Experts of a small language model: width 160, 1 pick a token.
Below are experts of layer 2 (counted from 0) of a mixture-of-experts language model. Rows are named router (the router's row for the expert), gate (a neuron's input weights, with its number), up (a neuron's input weights, with its number), down (a neuron's output weights, with its number) and show model dimensions 80-159. Each number is 200 + 30 x the weight over its row's rms, rounded and kept within 0 to 999.
Before each expert's rows: "gets" lists some tokens that make up at least twice as much of what it gets as of all text; "raises" lists some tokens whose logits its average output raises strongly, later layers aside. This comes from a sample of Wikipedia text that the model never trained on. Tokens count by the router's weight.

# expert 10
gets: " ", " (", "–", " sc", "/", " \""
raises: "els", "ently", "erg"
router,219,215,243,221,205,252,203,231,241,204,170,195,168,237,203,198,218,179,190,245,189,228,191,199,164,207,190,194,189,204,166,215,126,238,198,152,223,277,161,183,207,110,166,194,193,285,256,193,222,127,168,194,193,207,220,176,211,233,202,225,218,217,209,203,221,183,201,208,206,197,209,122,203,183,184,197,213,190,168,173
gate5,178,139,169,238,204,123,211,214,209,160,208,230,226,241,183,159,201,147,195,191,171,181,188,170,229,182,214,126,205,217,226,199,231,240,212,174,214,188,228,189,214,188,222,205,237,208,160,162,220,208,181,166,227,182,230,161,214,178,168,239,279,203,157,228,180,209,168,184,203,152,257,255,195,246,230,174,212,231,226,182
up5,179,180,190,248,253,154,204,215,190,223,241,212,216,214,201,173,220,195,176,183,175,184,128,197,235,219,250,154,166,245,206,201,193,237,200,142,220,162,253,174,171,196,197,186,247,256,166,175,204,204,184,181,231,173,203,189,237,198,175,237,291,218,215,223,156,204,188,137,160,196,226,249,246,212,186,181,164,261,212,236
down5,220,176,188,194,197,226,175,189,202,234,219,210,251,230,178,204,218,312,215,194,250,228,242,179,228,208,137,200,176,191,179,238,190,229,174,241,197,174,206,210,225,237,182,176,229,218,216,212,207,166,157,206,185,164,191,211,207,190,229,191,217,168,241,255,186,208,228,192,237,255,171,233,248,216,221,252,180,197,242,191
gate6,211,198,207,276,189,272,154,174,198,172,194,200,244,212,251,189,218,179,164,215,233,204,235,185,180,187,185,224,210,244,217,188,199,194,244,200,188,230,146,222,186,190,207,215,186,220,247,196,216,216,197,141,221,149,231,165,166,205,216,224,266,172,143,224,179,195,247,171,247,194,204,178,214,207,167,166,210,197,241,281
up6,236,217,210,225,203,262,173,196,188,199,240,199,160,176,247,204,295,203,169,199,205,168,231,187,199,225,170,235,184,165,180,228,182,201,234,192,209,120,136,197,166,193,187,203,210,231,206,188,275,224,197,178,192,203,208,133,213,235,195,224,220,208,105,179,213,191,187,201,196,227,169,199,168,170,229,172,185,200,281,220
down6,198,196,174,205,176,108,188,281,177,189,250,230,201,182,183,212,201,187,199,212,191,176,181,192,157,206,230,222,224,209,222,285,181,192,214,204,219,215,270,159,228,170,148,164,214,183,161,156,167,197,188,257,207,202,211,211,179,211,177,266,164,179,216,213,179,121,205,243,225,208,161,221,174,217,177,174,187,220,203,134
gate7,167,198,219,218,171,219,196,228,227,259,227,161,173,210,171,190,166,194,210,196,211,201,208,208,210,194,225,199,186,223,199,212,159,211,169,261,206,185,170,233,247,233,128,186,198,148,190,187,235,196,264,262,235,183,208,189,198,232,172,213,193,188,251,175,199,170,207,229,147,197,182,209,254,185,218,258,212,229,178,195
up7,259,267,140,224,191,202,232,168,198,169,180,173,173,222,191,161,199,254,223,211,202,206,218,158,151,182,221,228,150,204,255,196,190,185,174,150,241,170,205,220,163,197,225,178,219,203,236,201,192,202,241,206,196,182,194,220,168,226,199,223,245,170,160,223,212,216,213,225,214,161,195,200,177,201,167,185,172,204,183,218
down7,258,193,195,213,224,192,234,230,160,185,151,195,187,187,187,177,146,214,261,209,213,185,185,147,167,160,210,149,178,195,181,152,198,170,227,183,171,245,168,190,137,181,211,184,228,166,230,226,181,204,209,234,222,218,157,178,274,249,148,170,180,205,209,194,196,222,239,187,207,199,216,161,170,206,172,173,132,167,137,250
gate8,203,211,199,176,212,182,226,217,171,229,225,164,233,196,188,177,219,189,219,253,149,173,216,191,145,162,193,197,221,201,211,215,200,182,177,253,129,119,181,196,126,239,164,173,144,235,181,222,181,165,204,241,208,191,217,225,226,238,201,197,240,161,182,167,226,238,189,198,181,164,198,199,181,173,190,217,203,168,197,206
up8,177,223,215,163,214,188,200,192,187,186,228,252,223,198,178,168,186,222,223,176,270,200,215,214,201,190,226,213,210,190,268,163,284,177,191,219,188,205,202,205,226,192,213,225,191,234,225,212,186,223,186,171,208,181,211,221,194,210,193,185,217,233,197,218,252,282,166,191,204,272,229,248,252,149,176,179,209,230,201,194
down8,218,181,231,126,186,145,207,208,226,208,177,219,249,190,182,224,176,255,187,177,176,208,231,233,184,168,267,214,222,152,177,245,228,148,201,229,176,162,188,155,188,175,201,188,171,236,173,215,160,270,186,211,172,108,200,209,182,205,175,212,194,215,206,215,178,206,183,132,195,213,230,204,196,196,169,193,193,178,228,216
gate9,263,218,170,159,197,234,190,200,214,227,163,269,249,252,176,201,209,184,189,224,213,200,247,177,211,222,213,265,160,209,186,183,182,187,244,152,164,251,210,198,188,149,203,178,205,218,253,206,167,212,247,167,180,193,204,193,168,216,212,240,221,239,214,198,202,230,237,203,191,146,211,190,206,179,230,142,204,246,195,212
up9,242,187,213,177,171,298,191,224,172,214,188,189,192,183,208,203,265,200,213,147,195,128,222,181,150,171,215,167,215,208,214,173,219,155,134,184,200,130,213,163,237,164,192,194,184,196,224,207,213,205,230,198,226,236,195,152,162,192,181,211,124,165,171,140,187,209,188,170,157,215,141,199,225,227,220,250,195,156,181,134
down9,234,206,160,185,222,194,174,239,178,226,181,207,185,151,176,168,217,149,229,182,221,275,215,239,218,199,169,187,185,198,130,159,188,155,201,151,172,194,159,217,196,179,212,181,256,188,259,253,181,188,243,166,209,167,147,171,186,226,154,279,233,237,238,204,165,182,213,187,169,162,211,210,233,234,185,187,212,168,205,200
gate10,229,242,223,219,238,252,219,232,203,210,188,194,198,225,217,191,168,153,134,226,206,220,106,187,228,230,183,201,240,265,212,150,198,215,216,243,248,224,185,191,190,211,193,202,170,209,205,242,188,187,157,166,211,182,201,214,212,201,130,133,262,217,242,195,192,167,201,239,134,191,159,250,178,202,178,189,210,182,240,180
up10,212,208,190,244,207,227,194,229,219,177,222,181,201,195,146,203,186,181,217,154,168,142,175,182,178,198,252,166,221,200,191,242,181,192,180,206,198,225,159,244,242,238,230,230,216,198,188,241,162,188,203,145,186,156,225,232,152,166,235,171,203,169,212,224,242,198,241,161,186,177,183,263,178,187,192,202,163,214,175,269
down10,146,188,195,227,244,272,253,218,247,208,158,157,232,232,143,209,213,137,211,150,158,243,172,215,152,253,202,148,233,183,175,167,192,220,181,248,147,177,217,270,245,224,224,189,208,184,166,185,154,164,181,199,183,188,201,176,191,202,193,180,203,167,201,176,217,182,198,202,196,232,161,221,274,162,175,205,183,154,179,186

# expert 4
gets: "r", "at", "et", "est", "el", "ch"
raises: "n", "er", ".", "ing", "s"
router,196,181,168,120,226,195,184,190,196,186,226,213,172,169,198,211,191,204,241,180,218,202,193,209,184,167,192,164,200,209,194,207,225,195,263,149,218,229,242,233,203,159,136,223,220,210,182,224,173,224,175,154,168,201,203,236,237,197,192,159,163,176,228,278,184,183,225,221,161,163,257,196,239,244,258,198,212,223,145,191
gate1,159,256,178,249,154,210,222,198,206,192,151,224,225,202,193,206,210,190,196,319,200,215,173,212,221,131,165,218,173,174,222,215,180,164,161,155,224,203,254,177,178,202,152,181,135,212,212,227,192,177,150,181,199,185,240,188,189,227,159,212,195,167,178,218,239,215,211,213,223,189,231,214,234,216,183,212,170,192,164,226
up1,224,227,217,209,165,167,212,180,202,223,255,198,188,189,230,159,169,199,220,158,243,224,156,229,169,212,189,173,281,237,188,183,241,172,166,218,209,196,170,191,192,195,199,221,182,223,226,225,213,182,191,205,179,200,210,177,203,216,191,219,150,246,201,194,171,230,162,234,168,254,141,199,181,227,158,166,194,189,216,182
down1,218,205,192,206,141,123,148,194,215,214,221,234,166,206,198,165,143,172,166,185,180,201,181,217,176,157,230,216,133,211,223,167,195,213,228,195,283,241,199,176,198,175,169,185,226,252,217,209,214,212,216,136,215,195,158,223,249,237,143,171,221,189,186,182,253,193,208,164,225,196,207,231,199,243,198,188,179,172,183,235
gate2,197,178,187,227,214,181,202,169,201,196,202,195,220,163,191,177,217,137,217,178,161,194,216,196,158,161,183,204,247,206,200,207,202,222,205,167,209,254,244,206,191,202,206,211,225,253,181,172,172,270,216,172,191,201,125,159,192,193,209,204,173,207,237,217,213,220,187,201,234,135,184,220,184,180,236,191,189,217,214,191
up2,230,226,213,217,242,236,186,242,210,244,212,173,179,207,206,257,148,199,230,189,197,173,235,214,191,240,183,188,185,189,251,192,173,208,181,212,224,192,188,210,177,188,142,193,208,236,209,170,162,163,216,202,193,225,235,173,236,226,181,150,256,205,247,195,215,191,181,241,147,264,191,167,247,215,165,137,186,180,192,214
down2,206,263,162,179,180,199,216,219,190,209,219,187,197,183,170,239,205,184,254,217,221,192,155,191,222,230,186,128,138,212,215,186,182,196,190,138,184,188,157,168,175,219,188,171,287,196,244,244,180,201,183,165,179,218,181,242,222,207,244,167,240,207,183,185,239,224,214,174,273,244,160,211,189,175,155,217,238,207,196,213
gate3,215,151,230,177,229,205,175,206,202,223,194,187,217,233,142,142,221,183,188,269,204,201,178,165,211,211,185,200,158,214,216,237,210,187,227,206,271,232,213,241,193,219,211,247,185,203,126,179,212,209,173,206,207,184,193,180,182,256,155,152,190,223,185,211,216,224,225,164,229,145,265,164,232,175,209,252,232,164,180,143
up3,174,197,245,253,192,213,173,181,194,198,202,231,214,224,191,222,200,177,219,212,192,188,209,207,221,196,264,251,205,174,211,168,178,215,225,188,164,193,183,200,183,234,161,236,223,195,176,243,154,209,223,214,281,221,217,203,126,211,157,235,217,166,169,175,254,157,259,216,202,187,204,186,248,173,191,190,207,135,195,206
down3,219,178,189,193,236,231,179,148,237,223,202,166,187,201,202,177,205,234,202,228,274,162,214,223,197,251,216,188,206,191,226,191,227,244,175,234,166,189,199,171,174,176,226,208,152,196,179,160,143,225,198,174,227,161,203,200,227,248,195,231,214,210,180,179,151,199,227,215,174,194,238,188,217,182,128,245,209,189,224,223
gate4,165,226,168,160,247,196,176,213,213,188,160,185,170,196,138,176,185,178,200,210,227,213,142,200,263,196,195,187,134,219,201,252,192,177,153,178,201,178,190,274,179,203,201,280,264,261,203,214,224,218,217,198,187,196,214,161,166,152,227,203,196,205,204,239,183,211,153,201,182,148,219,164,239,172,217,235,194,197,181,189
up4,210,218,212,219,193,220,245,200,227,199,254,228,242,216,205,160,169,185,160,148,195,173,223,210,156,181,215,211,225,209,217,179,173,201,200,251,178,182,185,186,202,166,172,172,194,151,169,238,194,199,170,171,195,241,238,211,297,227,234,241,223,231,189,183,192,205,157,205,193,275,200,223,192,177,165,213,169,217,202,189
down4,189,199,197,161,205,177,162,179,183,141,254,166,185,208,235,168,200,192,206,264,207,222,224,167,242,192,259,204,151,241,176,217,189,190,220,188,185,237,262,209,239,188,197,246,213,173,184,207,193,232,228,177,209,230,195,259,210,212,227,202,197,200,231,185,229,207,167,241,202,167,182,211,204,200,237,140,263,221,202,208
gate5,219,234,207,181,182,237,225,137,167,237,152,186,142,227,218,186,219,214,192,225,139,194,205,231,249,200,249,226,195,200,200,199,190,218,232,166,227,235,224,243,194,190,187,185,234,254,136,156,200,244,196,217,161,215,201,201,208,191,234,206,210,150,274,205,268,230,205,213,238,185,232,214,221,176,195,248,162,173,230,175
up5,248,164,206,201,208,198,194,190,234,232,168,219,138,197,207,233,161,220,190,169,240,220,268,249,234,242,153,240,207,175,186,206,205,169,213,137,158,181,167,207,137,198,200,159,228,231,186,187,231,212,171,164,197,182,194,231,194,210,189,191,189,178,198,231,229,218,211,185,180,188,181,242,195,212,189,196,184,204,185,187
down5,184,163,185,170,207,178,161,191,176,226,195,181,152,228,203,166,223,196,194,209,202,184,209,181,179,210,241,212,185,199,184,163,195,270,154,195,174,148,200,178,231,168,211,184,188,193,185,157,240,224,209,201,221,190,206,279,173,242,183,144,199,160,182,197,175,182,193,159,154,176,190,143,176,164,214,212,189,196,148,192
gate6,204,184,227,157,225,235,169,211,205,144,249,170,163,135,164,238,221,154,179,250,176,138,175,193,199,196,177,155,217,195,165,231,174,155,185,146,155,238,238,237,197,196,133,208,185,195,160,181,170,217,205,171,255,180,243,235,216,198,188,161,193,184,211,238,238,196,166,186,174,229,235,202,189,247,279,215,179,209,175,235
up6,179,168,222,176,144,188,184,206,186,210,201,209,173,192,206,172,258,228,205,227,257,219,208,197,237,177,179,177,256,178,212,200,257,190,232,165,183,170,254,243,219,200,176,200,228,210,164,260,202,183,244,189,176,220,219,211,158,226,173,140,195,197,138,201,213,217,195,175,199,233,256,174,222,200,204,175,224,196,197,183
down6,176,167,218,228,207,210,223,207,204,205,227,225,172,250,226,239,200,198,204,259,166,169,198,199,212,135,196,199,154,203,200,209,192,194,183,205,219,247,207,146,233,152,221,159,202,257,208,202,188,261,230,196,228,203,191,156,185,168,174,251,130,218,202,144,189,228,225,180,187,191,250,137,201,202,235,218,131,196,214,194

# expert 0
gets: "g", "i", "u", " N", "le", "a"
raises: "a", "y", "or", "ar"
router,157,214,197,96,178,221,167,249,215,241,172,208,221,276,226,189,258,213,243,175,191,200,227,218,123,206,222,223,211,229,157,174,207,208,219,176,207,195,215,149,149,171,172,180,229,212,175,233,169,197,190,199,192,179,157,227,211,192,191,185,184,227,214,197,185,204,253,164,234,237,189,218,189,157,220,214,206,235,168,208
gate5,184,200,161,146,217,204,201,201,195,228,150,117,180,197,198,189,235,210,218,183,243,184,170,230,211,196,301,273,226,249,184,206,181,237,195,174,218,170,186,177,201,212,184,176,172,165,167,220,201,135,182,198,196,246,204,229,172,231,244,179,158,203,181,162,196,209,186,205,228,220,200,170,198,148,241,184,184,184,250,170
up5,186,220,179,213,227,157,209,215,229,193,178,148,219,227,210,215,210,189,204,152,202,197,212,192,181,241,155,195,198,157,185,264,182,125,219,189,202,196,140,144,154,148,219,174,192,172,195,193,189,225,194,199,194,194,197,165,206,192,190,193,157,192,202,145,178,178,297,123,256,226,138,185,182,170,228,221,190,223,221,231
down5,193,226,167,189,216,210,219,153,194,207,181,253,147,229,172,179,230,150,205,171,157,134,177,253,174,220,194,200,221,147,168,224,209,170,227,206,189,197,199,160,174,229,161,170,211,238,254,213,208,214,206,118,242,212,174,186,214,198,159,166,206,197,233,142,207,188,176,164,243,203,193,144,126,178,221,212,163,202,223,258
gate6,221,189,214,252,205,231,181,211,225,191,222,204,147,170,232,211,226,246,194,186,214,244,162,217,196,214,234,190,229,216,177,181,196,156,198,212,224,224,243,178,194,219,219,184,173,184,195,174,184,236,205,227,139,198,143,207,141,189,231,213,278,200,179,176,193,250,253,157,179,197,183,240,178,210,190,228,224,163,148,251
up6,227,137,191,212,192,222,203,204,188,175,212,165,209,239,216,221,170,236,169,169,226,183,169,201,210,194,149,158,200,213,128,215,207,189,184,208,199,243,214,240,219,167,205,141,245,147,273,168,181,229,152,180,184,215,246,207,198,200,202,219,224,184,129,200,171,212,215,214,195,185,209,207,200,212,236,253,164,217,134,184
down6,227,243,190,149,179,234,244,193,203,143,215,190,251,156,209,189,228,179,198,226,198,181,205,172,209,170,144,213,134,179,262,218,211,182,178,203,170,212,190,173,185,189,192,201,173,167,265,158,241,263,215,189,203,211,274,193,211,223,222,191,201,209,156,223,203,194,209,209,216,195,245,163,244,205,265,228,219,226,139,203
gate7,222,224,196,203,133,158,218,209,233,214,185,190,192,209,260,191,146,226,161,226,167,206,196,174,181,145,187,193,216,257,201,257,202,198,228,143,170,197,266,169,228,235,206,157,264,206,226,200,185,167,192,203,220,162,170,133,190,111,208,188,183,169,208,232,186,213,181,191,229,182,182,172,233,152,165,205,206,224,212,146
up7,168,170,208,178,240,243,195,208,153,194,194,216,155,234,172,143,199,171,178,190,179,187,176,210,182,167,136,163,236,226,182,189,204,218,147,208,266,235,177,147,186,189,223,163,196,208,172,209,193,187,244,248,202,185,228,235,226,247,235,178,203,139,175,155,164,193,245,168,218,231,202,237,231,209,162,260,213,236,229,209
down7,194,192,183,221,214,233,216,183,161,148,153,196,184,213,199,206,229,174,211,209,205,192,244,164,212,188,135,175,166,208,226,175,130,204,190,218,205,239,196,172,217,203,145,193,155,239,234,246,193,201,152,213,241,236,189,210,212,200,176,267,239,150,242,200,159,190,241,200,230,204,169,257,219,259,225,238,179,153,192,220
gate8,226,204,149,221,201,206,226,196,309,196,193,166,213,203,238,138,173,176,255,217,203,208,250,178,225,236,247,141,233,183,231,229,175,218,194,177,193,263,216,217,220,242,214,174,224,191,228,210,194,221,203,220,187,249,227,103,205,145,236,186,185,223,176,212,162,203,168,185,177,240,208,191,185,270,170,184,193,209,184,236
up8,238,145,235,233,232,198,143,170,150,242,226,181,206,177,186,174,183,237,188,218,195,158,233,202,180,185,223,180,166,183,211,228,184,220,195,203,196,204,178,211,187,230,241,221,187,205,215,168,201,247,197,237,196,208,157,146,171,183,204,207,219,224,184,225,235,233,181,164,236,199,185,198,203,238,245,226,210,226,220,130
down8,235,173,189,184,239,212,234,181,219,239,147,153,194,131,150,176,138,158,194,241,237,183,232,187,209,224,212,225,187,194,202,218,202,208,248,214,172,205,233,192,140,184,168,201,216,240,256,189,206,234,196,172,231,217,256,192,178,176,214,187,193,177,169,238,191,238,189,169,205,254,185,166,163,191,185,198,208,206,221,179
gate9,170,180,148,223,181,223,194,224,212,225,221,174,190,214,178,164,235,210,188,181,220,193,131,188,189,186,205,214,195,211,197,189,276,170,175,192,210,152,176,191,258,184,187,130,181,208,219,185,192,128,186,210,209,190,220,188,274,214,212,166,236,233,165,220,167,211,214,210,196,186,205,226,134,166,202,229,297,249,212,215
up9,197,200,150,194,199,241,202,195,189,209,165,221,187,184,202,164,221,180,201,177,193,273,191,236,173,195,222,216,194,256,154,181,220,152,160,223,200,223,159,189,238,186,196,134,189,180,156,214,173,135,185,170,259,229,205,203,170,205,215,173,241,226,202,226,145,256,210,241,220,239,182,199,201,213,205,251,205,175,231,242
down9,198,171,177,229,221,202,206,222,149,159,169,176,204,195,194,231,243,219,184,188,223,236,210,251,174,191,175,167,181,169,193,159,164,194,192,237,205,183,215,196,184,180,176,243,200,124,226,229,158,187,216,216,253,221,210,163,149,183,181,240,157,181,244,169,183,178,188,235,184,168,231,197,200,210,198,218,202,237,206,157
gate10,177,210,216,181,192,252,217,192,190,237,245,224,235,235,193,217,230,206,193,190,197,204,170,202,147,215,224,226,132,149,233,198,170,220,252,227,216,235,137,213,208,179,216,238,202,255,246,260,200,201,160,175,202,201,246,209,181,175,150,144,162,202,237,210,182,226,192,256,207,235,184,176,176,174,183,231,244,194,236,207
up10,159,197,172,213,168,251,202,200,152,203,282,209,210,239,213,182,217,213,176,198,149,178,223,220,178,163,216,257,152,202,183,230,184,244,240,189,199,189,227,164,170,169,176,203,221,220,232,217,250,195,163,210,192,201,257,213,153,254,125,147,166,208,186,231,232,150,175,225,206,228,200,162,169,177,180,184,184,214,220,242
down10,160,163,213,148,213,209,164,211,207,235,211,211,219,218,184,202,172,211,195,176,180,179,198,224,189,221,239,235,158,232,228,213,165,260,170,189,183,226,205,231,161,190,199,177,158,145,199,175,216,210,245,190,220,225,221,247,235,212,234,204,125,170,171,208,200,227,167,232,232,220,212,263,198,194,159,173,168,218,195,238

# expert 12
gets: "th", "ight", "all", "ot", "ard", "ind"
raises: "s", "ar", "y", "."
router,197,179,192,179,169,225,177,197,171,240,182,162,235,199,227,239,157,207,234,188,260,213,174,185,195,189,214,193,195,251,216,172,173,208,193,193,209,234,201,234,194,194,139,206,200,196,222,216,209,161,147,186,141,200,149,238,186,171,184,176,172,197,217,215,153,231,209,201,186,195,172,174,190,224,203,136,233,183,182,166
gate5,262,181,170,251,245,194,182,190,182,178,147,233,163,205,232,210,162,160,124,188,221,216,179,194,200,160,264,177,223,202,234,263,211,262,218,201,210,175,149,173,227,214,175,195,208,190,242,215,266,210,193,235,213,143,218,150,215,185,166,247,176,185,173,198,223,252,223,166,165,244,177,170,186,207,188,200,241,183,195,216
up5,194,156,165,205,252,205,187,140,154,203,161,181,247,210,227,189,161,152,133,166,174,212,181,191,266,120,188,196,197,184,164,220,168,194,255,204,226,203,224,115,201,193,150,205,217,172,224,210,259,183,158,209,208,194,187,187,181,186,203,199,163,189,199,149,145,194,204,172,201,198,150,195,231,215,161,218,189,210,228,128
down5,201,168,177,146,198,148,254,218,231,191,178,249,129,150,205,168,156,192,210,211,234,216,204,173,233,171,246,197,168,200,188,200,180,221,121,181,169,167,226,111,201,190,169,190,149,163,192,243,231,231,168,185,255,171,204,184,221,226,187,170,193,198,195,205,269,216,183,242,189,200,224,192,216,223,128,200,239,182,225,239
gate6,215,225,209,176,243,134,246,277,179,184,158,226,243,243,196,244,199,186,220,198,227,184,190,196,177,255,232,191,197,191,206,175,216,191,205,141,250,226,185,179,170,146,149,182,172,190,240,136,191,147,180,187,222,232,172,183,173,227,220,205,170,231,199,190,252,193,225,182,186,186,164,199,260,214,231,190,275,244,176,137
up6,208,212,193,222,222,197,213,304,197,193,239,201,163,180,244,187,172,235,205,178,164,171,192,232,190,242,201,143,147,175,167,139,168,180,151,236,282,218,175,267,162,174,211,176,140,230,162,164,219,153,160,214,214,199,171,230,218,185,234,206,212,220,242,188,181,201,192,209,197,191,207,239,235,215,214,226,207,193,177,234
down6,232,230,198,183,213,204,222,202,180,176,203,187,198,154,252,270,158,166,201,167,219,165,210,197,171,200,172,131,168,232,184,180,226,219,194,186,218,207,144,161,186,222,223,202,275,213,204,130,209,212,215,204,158,201,221,220,178,174,248,278,188,209,195,230,169,172,202,208,174,182,208,198,186,242,151,208,213,169,235,172
gate7,208,255,222,159,209,161,158,215,218,206,166,227,192,211,216,216,201,214,159,179,199,181,196,205,187,197,233,167,199,247,209,217,182,162,175,251,166,196,204,242,245,188,213,216,209,225,233,223,180,207,184,170,215,204,208,193,222,212,242,194,200,170,202,240,184,192,203,290,145,198,186,175,262,213,168,133,211,183,241,189
up7,224,181,160,170,161,187,188,244,145,226,210,160,197,152,191,235,171,271,228,175,173,195,174,151,173,245,225,178,237,257,187,177,193,285,209,192,168,201,208,271,154,210,258,192,249,204,205,175,227,194,186,207,182,135,187,192,257,219,178,176,170,211,167,260,223,181,185,194,198,240,213,226,249,203,213,189,206,242,185,153
down7,153,182,188,189,226,236,256,177,211,232,184,178,142,190,218,183,150,182,209,192,159,192,273,219,258,174,193,183,182,203,170,196,188,187,201,199,241,188,232,232,171,145,242,189,151,167,227,186,184,190,190,180,212,208,236,172,204,200,225,203,201,137,217,226,262,196,160,197,204,223,173,248,250,168,173,195,204,222,206,258
gate8,207,159,184,213,139,205,181,162,179,217,181,196,211,214,147,236,190,155,185,169,231,203,162,208,198,189,153,194,185,178,227,135,209,206,221,228,230,219,188,225,214,229,224,154,216,251,131,217,185,140,159,172,197,205,165,283,186,197,205,224,261,213,191,180,167,211,220,172,203,220,200,206,175,168,188,195,195,181,230,241
up8,161,192,181,197,176,180,231,211,205,190,255,205,197,175,204,239,167,192,211,223,187,249,181,231,177,190,258,205,191,205,220,192,262,123,232,211,207,166,205,225,192,219,191,175,178,199,199,151,162,220,194,196,190,217,222,172,175,138,180,205,171,227,221,278,251,191,205,230,244,202,172,219,228,233,217,194,171,250,208,231
down8,175,315,148,198,205,214,211,190,193,252,149,208,201,199,190,179,166,233,234,202,211,232,225,201,192,163,204,215,203,178,122,170,223,172,180,206,201,188,203,199,220,157,231,211,184,190,253,174,200,229,256,156,199,233,209,170,214,207,191,201,222,194,208,205,221,191,195,202,191,192,182,191,140,272,195,197,201,140,196,180
gate9,223,176,239,164,169,219,156,233,257,171,221,199,167,168,238,226,223,181,197,205,219,183,220,186,203,233,158,227,208,208,167,191,228,221,216,186,193,219,188,224,262,233,201,237,167,225,223,141,152,228,244,189,170,211,188,133,197,129,165,174,172,228,202,248,179,224,240,188,180,243,211,173,254,218,222,189,199,238,208,229
up9,181,175,220,231,172,185,232,184,243,215,196,119,284,213,234,192,212,168,247,185,191,201,164,188,195,193,227,275,226,188,200,237,184,219,210,221,180,222,152,162,218,203,208,161,215,166,244,228,252,240,263,199,200,200,167,195,165,236,232,190,219,185,146,195,191,221,262,226,227,161,161,203,268,258,242,195,213,192,173,230
down9,161,226,145,161,207,204,213,171,266,165,213,240,213,185,218,198,183,219,210,199,209,200,176,174,241,178,195,173,203,220,165,186,176,173,180,190,186,241,211,188,212,192,200,241,229,193,254,222,187,179,191,208,187,164,214,193,136,197,183,235,235,187,166,162,183,214,157,243,249,178,220,236,100,213,201,251,132,258,196,157
gate10,164,175,193,225,187,239,174,209,182,196,217,186,193,199,180,225,194,197,170,199,229,201,199,170,243,153,245,205,210,187,215,217,197,227,203,176,192,186,210,179,169,168,204,186,177,215,174,186,212,137,210,235,190,155,158,188,181,185,172,255,156,183,167,200,206,199,225,229,167,150,162,223,232,225,175,223,211,156,157,182
up10,220,213,224,174,187,178,146,142,210,210,204,215,163,191,241,180,191,207,246,224,204,198,212,203,167,236,187,202,201,198,240,197,203,160,257,227,243,193,189,164,214,188,218,225,221,210,221,236,194,306,208,190,246,199,213,200,156,175,205,192,215,225,242,237,150,180,196,218,249,217,203,222,224,186,144,186,160,155,208,124
down10,153,190,184,163,163,219,183,223,191,235,180,201,232,127,176,172,219,254,206,212,189,265,239,226,231,188,234,209,232,256,181,191,185,147,177,234,198,194,176,110,190,214,213,186,186,239,204,225,202,207,192,182,192,213,195,228,166,177,218,161,211,191,155,216,202,184,202,243,181,227,246,183,211,187,221,188,217,243,173,211